From a checkpoint of a small mixture-of-experts model trained on Wikipedia.
Training: a variant of Muon for the experts, 642M tokens, 4434 steps.
Below are experts of layer 5 (counted from 0) of a mixture-of-experts language model. Rows are named router (the router's row for the expert), gate (a neuron's input weights, with its number), up (a neuron's input weights, with its number) and show model dimensions 0-255. Each number is 500 + 25 x the weight over its row's rms, rounded and kept within 0 to 999. Numbers have three digits each.
Before each expert's rows: a language model's description of what the expert responds to; "gets" lists some tokens that make up at least twice as much of what it gets as of all text. This comes from a sample of Wikipedia text that the model never trained on. Tokens count by the router's weight.

# expert 20
D, ian, ou pieces. Capital D, the d of integrals, and nationality words or endings like Ital-ian, American, French, Indian, plus ou in m-ou-stache.
gets: " D", "d", "ian", "ou", "D", "ish"
router:491469494475496525461498498483540472505529486518478568562475498498533495527511505451520597499508503514506487549546524528486509509502450522475509507499505502531515490474442495510545489509528495511487528510500563512512498510506487521489535505497531480496481511495505455526477471535473489488494482524492530471505511467472503472488540510504496469483493500522506494477496525484451458550492460499493515497464508500482492461508513496535540486501485498488493458526455507497517496496452500525492481490506480544506473493532518515492492499479514547478492492509490529475509523510524449532479494540470504487523519472480491492518461548470524502539477481467512502477512475502512564505448512514474504489508523450527512474545496504509530530514484526513515501535518539529443536474482492
gate0:513530518463502532521457500508517482523506512510486501546495477508465540514499501479524522511480491511466521495539501540481540505495482460509530495534508519501442452517514443456524490505502513483496454505547477516453510500486498501506478493512498509513484511474530502510533537527463520495529498519508470524556497487491493501525522453551480474493506533528541548497486488490512508498494483495538461507516545521491474537480461462515536472511450507533486548496507496504518509450490536558518497494508507447524494524492513524492520530496491523524507510529471494503492493548503496467534514506497498453487500511484494522502570508443467463540520508468489545474464492522505455500508486497504528565452499511450515510535482499499513523486463521492468495527528511495476483495507491
up0:513528528508507497536521534441535526480509497504474545526453484503485493467507511497465514472487468508446460521502496483468494501560503541543495505496489510477522511537511490485510540472527509488498489551497465484479537510526522524477447478433467485499437498504461518527521494504499503550503525501474478487470523517521549484502462528504523500520525501484509495505502504498485500533543503508481431498499520487496557508481541463529557485518507546471531493481502450515489500505439498495495492522503489454565512502484463490481467513463473522497507507529462476510500509500486513497523465510490500510499485486544509525500464521484478514525525514523493499521483514512492539466484493429536525490531526514522523452529519504474520490484510499506501512485503488540483503494490466
gate1:457490536522499564466523490513498456476490495533458526498471484526521484495514483578507499548503544503467498498504517522467534456520513513499516488531455477477505556480494535505501498461511525481503477501494474526520480520462489522501553507512498468447455528520475530479510447466459506539493497497506481463504525494504505509491479476525543477466492487510472463520536535507513504546485470549475491519477493476504525521483475477524533478496481502497506508482494474453478503452482479470531457498507504461527461496529458475492478506497518526492483496485431522506504501543548519511477493519497498536515519477487510467496531523503525500509493485470483472488522545514549499490507491484496526495520452479495479487496517511503518550512488502477517511502558505541525511513469480
up1:506529554478527515512480466472458517532506490494501490478494476472474517456477515455498484471452460529497482494497538509552488500429505519473474486483478499467525535493490517494518523507476480505486510466478456479553516511464538492502515483545514455508486523474517524493525523478518482484488502557481509470516500483504511527516542513485456491470493506515523520520503487508517487471489483479535468520504512491484498497525510440493497470495511501469492496482536536526479430515510482518480531509478500534486509471535434537496464488526561457482514485486509530519487501509481487528528472494514518490465504517455492489487501492476548511517513507483497537495521517531476536540518522495512498473470511481534479546524514511516469517523477452495475523552455526505502483488550524
gate2:522558528523510565534526512490508515501469489537488484518486497518509497481499518514525523500499511500493488415506484500501534478482507500457503511494502526462489530523515502495512486534557493479491534505487534493536496481469514479502508482479500467498518523491519507499532433531572485478524504525445457500480478477534515489515501486465533502513510478451514499533504528502489451526463501481515488488542489501484498513517505473481520505556485518534502481466512529530533484465528535519496552496526451481538510517479509499477471527525487456489500473521517488434486512513509491508512492482511495469486476500575552544489485507512539503532511509507485506512493457511511509484478469461503457501459442491499516484503495532516518499513535458474509496526521530498499514459478519
up2:487506505545500490470566469548478508556459496517493494493495479487499501542489473512529522498519459545490498516488508524506461495496479503493446478541534456491481447473533484494470501484521531435477529504500490476510479502533492498476505463486488519545494522498488527497488493468496504515499509514495460504523484518516516515544526525477462491426514480514473544523440512502494493448471537498490503480529455509521535510500463508507536500506526476514503494506542493504482486537498511423517459464518480463516513496520462486466486544521503516498483537494487488486526487482486491505540491502513452487458489471523490539518495530513481519532526506448537503443511479518507503480510506479477545504480509519471500457456498516517520475515515535479502521501523486525515496474475500
gate3:490495478505540497447536497479473513518477490496495567480489496515489477505523463495493557490471469545537518513489491546544521516494528474494504488478491510497505489430466474530544476494528511511489512527519497530531489502452480465497515503503498479511518509511532498533521517531508447563496466501509477556489512528486488483532464533464484488510511510495494484515485508527521524554540495496457525471496478462449503486451495488515482522507493530554510526484502511511488477475497432505515516484499445516516504501508465505509518510546466484478477495521468500502490505536466540522502494459498503508487467468500492522499503477483548539524504488560489474508550487541504516495486519468511476497525493511511494470503476495462493479517548477490536531490504525513487565517496526
up3:506532570510489475437519517468488504494510536483484501463524495496501540536498486483552491500524435492491500523491507516520510464494533502541487439467473518494509510525475503497488474524548475469511478487495447500481505542470518516499467461504519538513490511468509478530523513506545506530476536477496456503518465484514546486501511467518494489490509489500514486464488494505479494454454508505479484528509492500475530505503486534489521519507468548462500491520481484472527546507478474505490492506493471494465482487503528488508481550463510514516518512537544462515451483517479499477527479472533536517535464504425516516521526512526509480536465537485527452476473521505501528496501487521504497534512467533534506480520512500545524495443502483476499517468533502503499465538511486
gate4:532495569517478534461475516486536482481531524517536529518508538503519477463524514500550475540543581495484502506545494511500486491532495482499525498497526493511528490504547505504506452485451520482504508532493468483475456551463483510487456502484477514496501484489514426530504502512481484484526481513500457473505477506453499453487517494498506466552465451499541498521477519479507522482547476508497490511518484525537486478500490467487495485537508483487470484484502498487503485539495510523443531489526487500500501481520483502472528527508509479482438525481536478462528548523493473519458498524481511493474514447457536491525496489471474482468526495476500518492500482524464526470508475515539484468526524466544523517520487500493474501538508501499477505512497514530494509496536498
up4:500485534519492545517476498464447500487473459515486436505451497481510491494512531453506440522511559497476533531497449498494503505545495457482520522499491533538501477508501513503523487518497468486519494536461484474496468523487452495504492523498465518484474502467526448513501468514490494445487506548526485483518488526480507478458467498501480450512438524476515485515522495479504495494520502492499473477485490518526516476475464497512479504507527493492486479493526524494529511474450528514456494433517493503505456516486548515492555468494477505525454536530497509479502522510458510495481501514567520512506476451508520504470503499482478484465503484468524507518532494496497534517467481509521514495537512506530513495544515518496529523511548508528479477466505526507483473471548478
gate5:491508511538543523539478470508455514500508493498515510457542481502558461482503514505495452501533546519491487524520523499443559483470479496518474492556482504485488491489525510498489515494506480541514511496542535477500519477501471468502508471483511548499479468522536518465532412523490452504493473526477528463535491504462527504507477485498439486496511485496491516477522537508506497499472515494460508505508491472532470515488513529481494527502527533482461496481488504461510501522469524518488547497483472496479476487493509487490531503499515500546518489498525512493495501551444456519477509508486475502517536484453526575504553473471507455500530513485524508444524496523549501491463524523540513487482509530504494485510500484534527452502483492492468511520493509520503509495503480
up5:498535503490479542521502505554520476513522485506528506553525545491522482529543461510519488461497548461498483481498503508486501499502456464492506525546522537527508495506527487478527520476568496490477508492512553493458475501532512423487506472526473511479486524527492525505523487521522476458488465491457482447520475506501493503524449468506508455534497494501493487543515548472491470509467507494448498507494488475508497516510522474469511476542533462469497514471536518500482478467525523492506459468511486517482527493514514504504480519543500513511517494472467508523437509488479473507505485517512489544464491500511475503472507483513493525489491533497534509525506459481503469455529538488484510485429506525492520471492499517479513502497516512445488537498499497526475504501438466
gate6:530509489484478565499488524500511513504519546518501486531490505513527519516506500514505538510505486526478479510533507483491519509550488443477503489498501492491504501526517499513461500509515487514506513483510486524539496490464445546505442515517527504534530467487544498503471497536458460529522520536479514487502505495524503487504543507564504519500474482477488509495536533430510489504501535498540511515538541566531499531515465536465541488499516454474499486472519477505541544495479527495536494541466515503464485532493518472521498543499480478456502550503505481493537447514498556499501538480477460515517517484525514449481502481530509461481504497493457530516505531516509493487538451506493495479495480461525515493496491518503510494556511526489512518485527513463541480484497528
up6:477459522471509503504473528490473498545467495512500513513484519484532502532484514539440505526505512513510504481522477571518547509497491534507484478519460523482497461501486551472488511491485505494520509510518526477491482530495525474481556528491516460543554544520508502475453470505506469470441503457512522502536540462488480503496486493464470476511546474497507519509500489529479480506471511526507491539522463494489453508459485524509495553472504498509474510523475500519497480483510506542512502520496498517555503508457498484477496478561526522511470462498458528495492470508498519465509479513502482515492478543480522527511512506487530522513528483522510523493523530506529538451437513534474490508501505516463523451530515503517506474512468456477488513500565464482507515504501466
gate7:473506491453441497495460470457508526496555527536489500551511514501502504478488513520542499484557551509516485487500498491508539540500467528495528458511510513543496490522465523561515497501510570514521458520515535501522506524494485464484499484501509503489478531543485499471501505517534524498488523492541486480473479544498483492489446542491511507555507487470525529542480480547510490472466472528500499451542443497497451500500510511549500468482532487517463465526479499499519477500510455467524504501481500490545507491515547464525510445474495530481490491473512487505502491460529501487510493491498526500485477504541499508526507524490493515472506489509507487504496491458507505520525492490519464530471502475483487478526509530487486504466554447497466501509486483471455532512490519
up7:455521488489511523500522488506504513538503510508508476502450533518487503509503524525531481487505496570439492539519519529501477526483528456514519500514519499520512482538509474487458495516486491527522537475508509475480479471510477455503531477494488488552477550497488554487470475501535527519487504508482521497524451460512470523458485485499523494518498521521491497444483514508490476485479564513502476469519523497481480535514493512480501496539498457527463503462492533497531494517463524520513510461520467457507516503521528552511439461483513541532531510479556523483529484531473503500503481472554456541528529500504497535492504514528532549485499507479507486492473501507489494491493495478503527467466522493503518507518520497498541459506561493517481478522448466511474515481512465
gate8:507527533557529505510515481500539470462506565465480490510497531469493527460492525525502440512498494567499485495501485490464505448486514503489518523445522514533555528503484468515518498492456480517492458535475514513504505531506491518522505519495482491491492506476538483491511518508492522500489478484477527540516489456495502493484516470496505518487511511512491516471549519471508538549498456498531499470462489530451500533520509497481490504516537490505506521522458475485440474521522502504509479485484464511500526493552481554498540511505482514499520494547539517497499514479486507507515549469518494521493428495489517475502478483508501506516496556499503524511462486528515536531514428421496492538501506479487489516473532507540515489487480502489495513494538494463526482487471481
up8:492511507468460503483502570462579492505490487498503499501510453478507511474526501478513514452453477521498513549521487450469460480449552509482543514500478503535546522478514472508545486453476488523465486504516455529506487511509486517488510536506540476474504440504531487502495536569466468510500485497482494493555479441536499462501492498527545529490474480505517528507460492518500507527544506489483471501527483498515499508450475481477502513530517520502543505477502487498434500511512525465470472508506487477481520486498500499539505500532480493501475480492517498527470504464476525508491534497484544526503498500477502561484523466508456485517493509482515475485459469485468522492504466464477506518507536487503525505476520507498502495516508476488481520468497487488480518519533529
gate9:429496478529519535532493472490506512502502483502489530518474509501480508499501478489465509507510485509457500474532504480547560501509469500530529502473489507462502541488507477516508501488496509522449521478465502505553524483524511468469464499590508513495546508520487494480529479476517500467526511459526488527459499523493477484508523475492476532475490510481484479489490533511544537488531476526476503548459520504528469464471479479525487500520480475523465522497480505507522492494482512494482459509499476519511550525450499503488499536467476473458518523463495532502465521520492514492514477535530491456498489451535550533513488501468516491492521506479484506523486509474523517509486483566450553509560516489496476472512510503532508439505482499547489507460478490513492485516498476
up9:516484521545516483534567426502508500475575501528521476475448537531504488499513506502502514497472511519452479531512472506516539527496501462472484527513505506527472500538504481497485519499463549547519517518463493550479486464499519521524521464505511498485513524509495503503464515482500469495461530482492466497553473511472528511513477467517491488455514464521471513493520506501511472497505471500452496509516528502532478497497533487454553536476544504464537509512535549466514471509510502521504488483503531482495491514454525490512515496489495549478520524488438472507473500447527535468456491515481501530528510468498529492527510516504495451515490540490528517468478503484507526502499491456492463500528503507515473494507511489524525514485483459475493489511469487531462491496490551
gate10:459479504532529481502531444523584479534481438488483497509509513529480538464489537484528491543492488498500483493464494499514484475527521507505478459492438517508514486507509495535507486471494489532517531502485520510524488487510513538496532507513508477450496515505486521518438496448534489502480515509446526456492486500465489553521494465491501530479536508484512494517553494502479516496528548502525532506530480494519514516490482506480492468521469502489491486490491486500502505510503519522489494560542501474523456501482561539509440480531517545491482499499528493505525488506489423500492502551514516531497464506529463516508501502513477539437468475525507478508510500499503503528501472510481513471480488487510492545514529465481533500515485492513453540519511511499540520475481517
up10:494520512501469475504507483534538525494523508473498500485498476482515532501502532519529510465504521494500506542538530481540509492532507496494487566538483518477439473476542475501523517548525492470492479499506519528528482514468515493531507496446481450488547506483523530476479496498494529474504452519493487490486496506480521490530501514472513486502530494527481470476504506484514461465522516488480509492508537539495494515460532487492501516469523501477484480463521498534526487472537503540501495483462479462491503526517491479511487499431485482481546514478486497478478474479504484495516517506529520511534508515493453473480503540508465530522497505539461533515508493479557468474481519551524494530524524483569455486436436481491507523511474507548458541516511501500559502508513489
gate11:520532486477467493502512492512507459451482460497541593519485497553490469496491479456460520512448507506494506503485460548515535482506493510467484483461479499530520481500481514476487483511488532522520451479481494519526495517475500509505515492494514491500498540505508489517494525477524527477504475500526482507493552463502453451554498478507448442457478500504498500439493490508483481530508508480532472486508464492527501510512475472520486503489488493536481500470518483475545504535501484536516503483515478488503519504476487519530494490473503527512543525493444518476516485498542484474541488525445494461495539492541504580480500514497488515506480495480496499476488550487528470478479465488487473536505476522472522527487498528514479477512506539513540523498483497504480484515567514
up11:533484478512505517507518488511497474499472507502472514483516471524506519492506543502462509501522540487496522498482515496506505456462510527518509449506515511527453514509490458524517530520514542518469519507471512446483459515440471514531518459495495516498497488498557461511490494547467463530492495482476505484527496536505498489455478472449519452488494559562502516466507501540533494502532545491472507510471509444481498476498489470500447476478510503498487509517473539521508535526510502498463500501489516532514477526509499489449513520471474504471496504521528530491498532519461496527486499527467521462485482510517464436459493488485537473514506500498537488482482489553491524539499489521513547530516483527548459533466502534499490458459519465530497487508508494531491492504468490
gate12:530476501507479541493504481504506518556485542477492505474459516522478531504532488503515505443492467503511493488496480529527484484530534472465483471518518522525491494493557460490503513530455499468509484511483480527495458529551529524499525539499467491494497481541486462512476510542492512493476507495463488506475482469494549526483486498479489475468499541480526492519494507462505467532515508538472511480484477474467475450531459538479503495498520504518499483546483472498515508542485479556517528487490490500485551490494505487496498502492489501520473486537479494502472459501456508490488529514493473507478460489481489463537508481523455500492510513504516556512519499517482502500453509455494460483490515459488523497474473508518537414501490510542525512521455521441552527525522531
up12:521478461484524483478526468504513499538526456547480515527485535451489513489471481501508538526493495533518491514521519537496516452454487468526510536532503517508471540484463494490488491506455544487482511474509540501478506507504502474517485495549490457515517514498497483483525491562499501514489506565509507496493519521493465538499513514450520457553518472511499475503499500502545484532542487518497480493472477498517476493483505492459531478498476489526543478456515512518475485485508523505492503543515475534506518533517446509511558521492476477505534531504517505506504496488472501531543523478489536476544513486518527507499500481550535497497502473481490562496448462510508527492493513485492518497415474499492445506522499481509514469560490478453490512501459524510483508513509484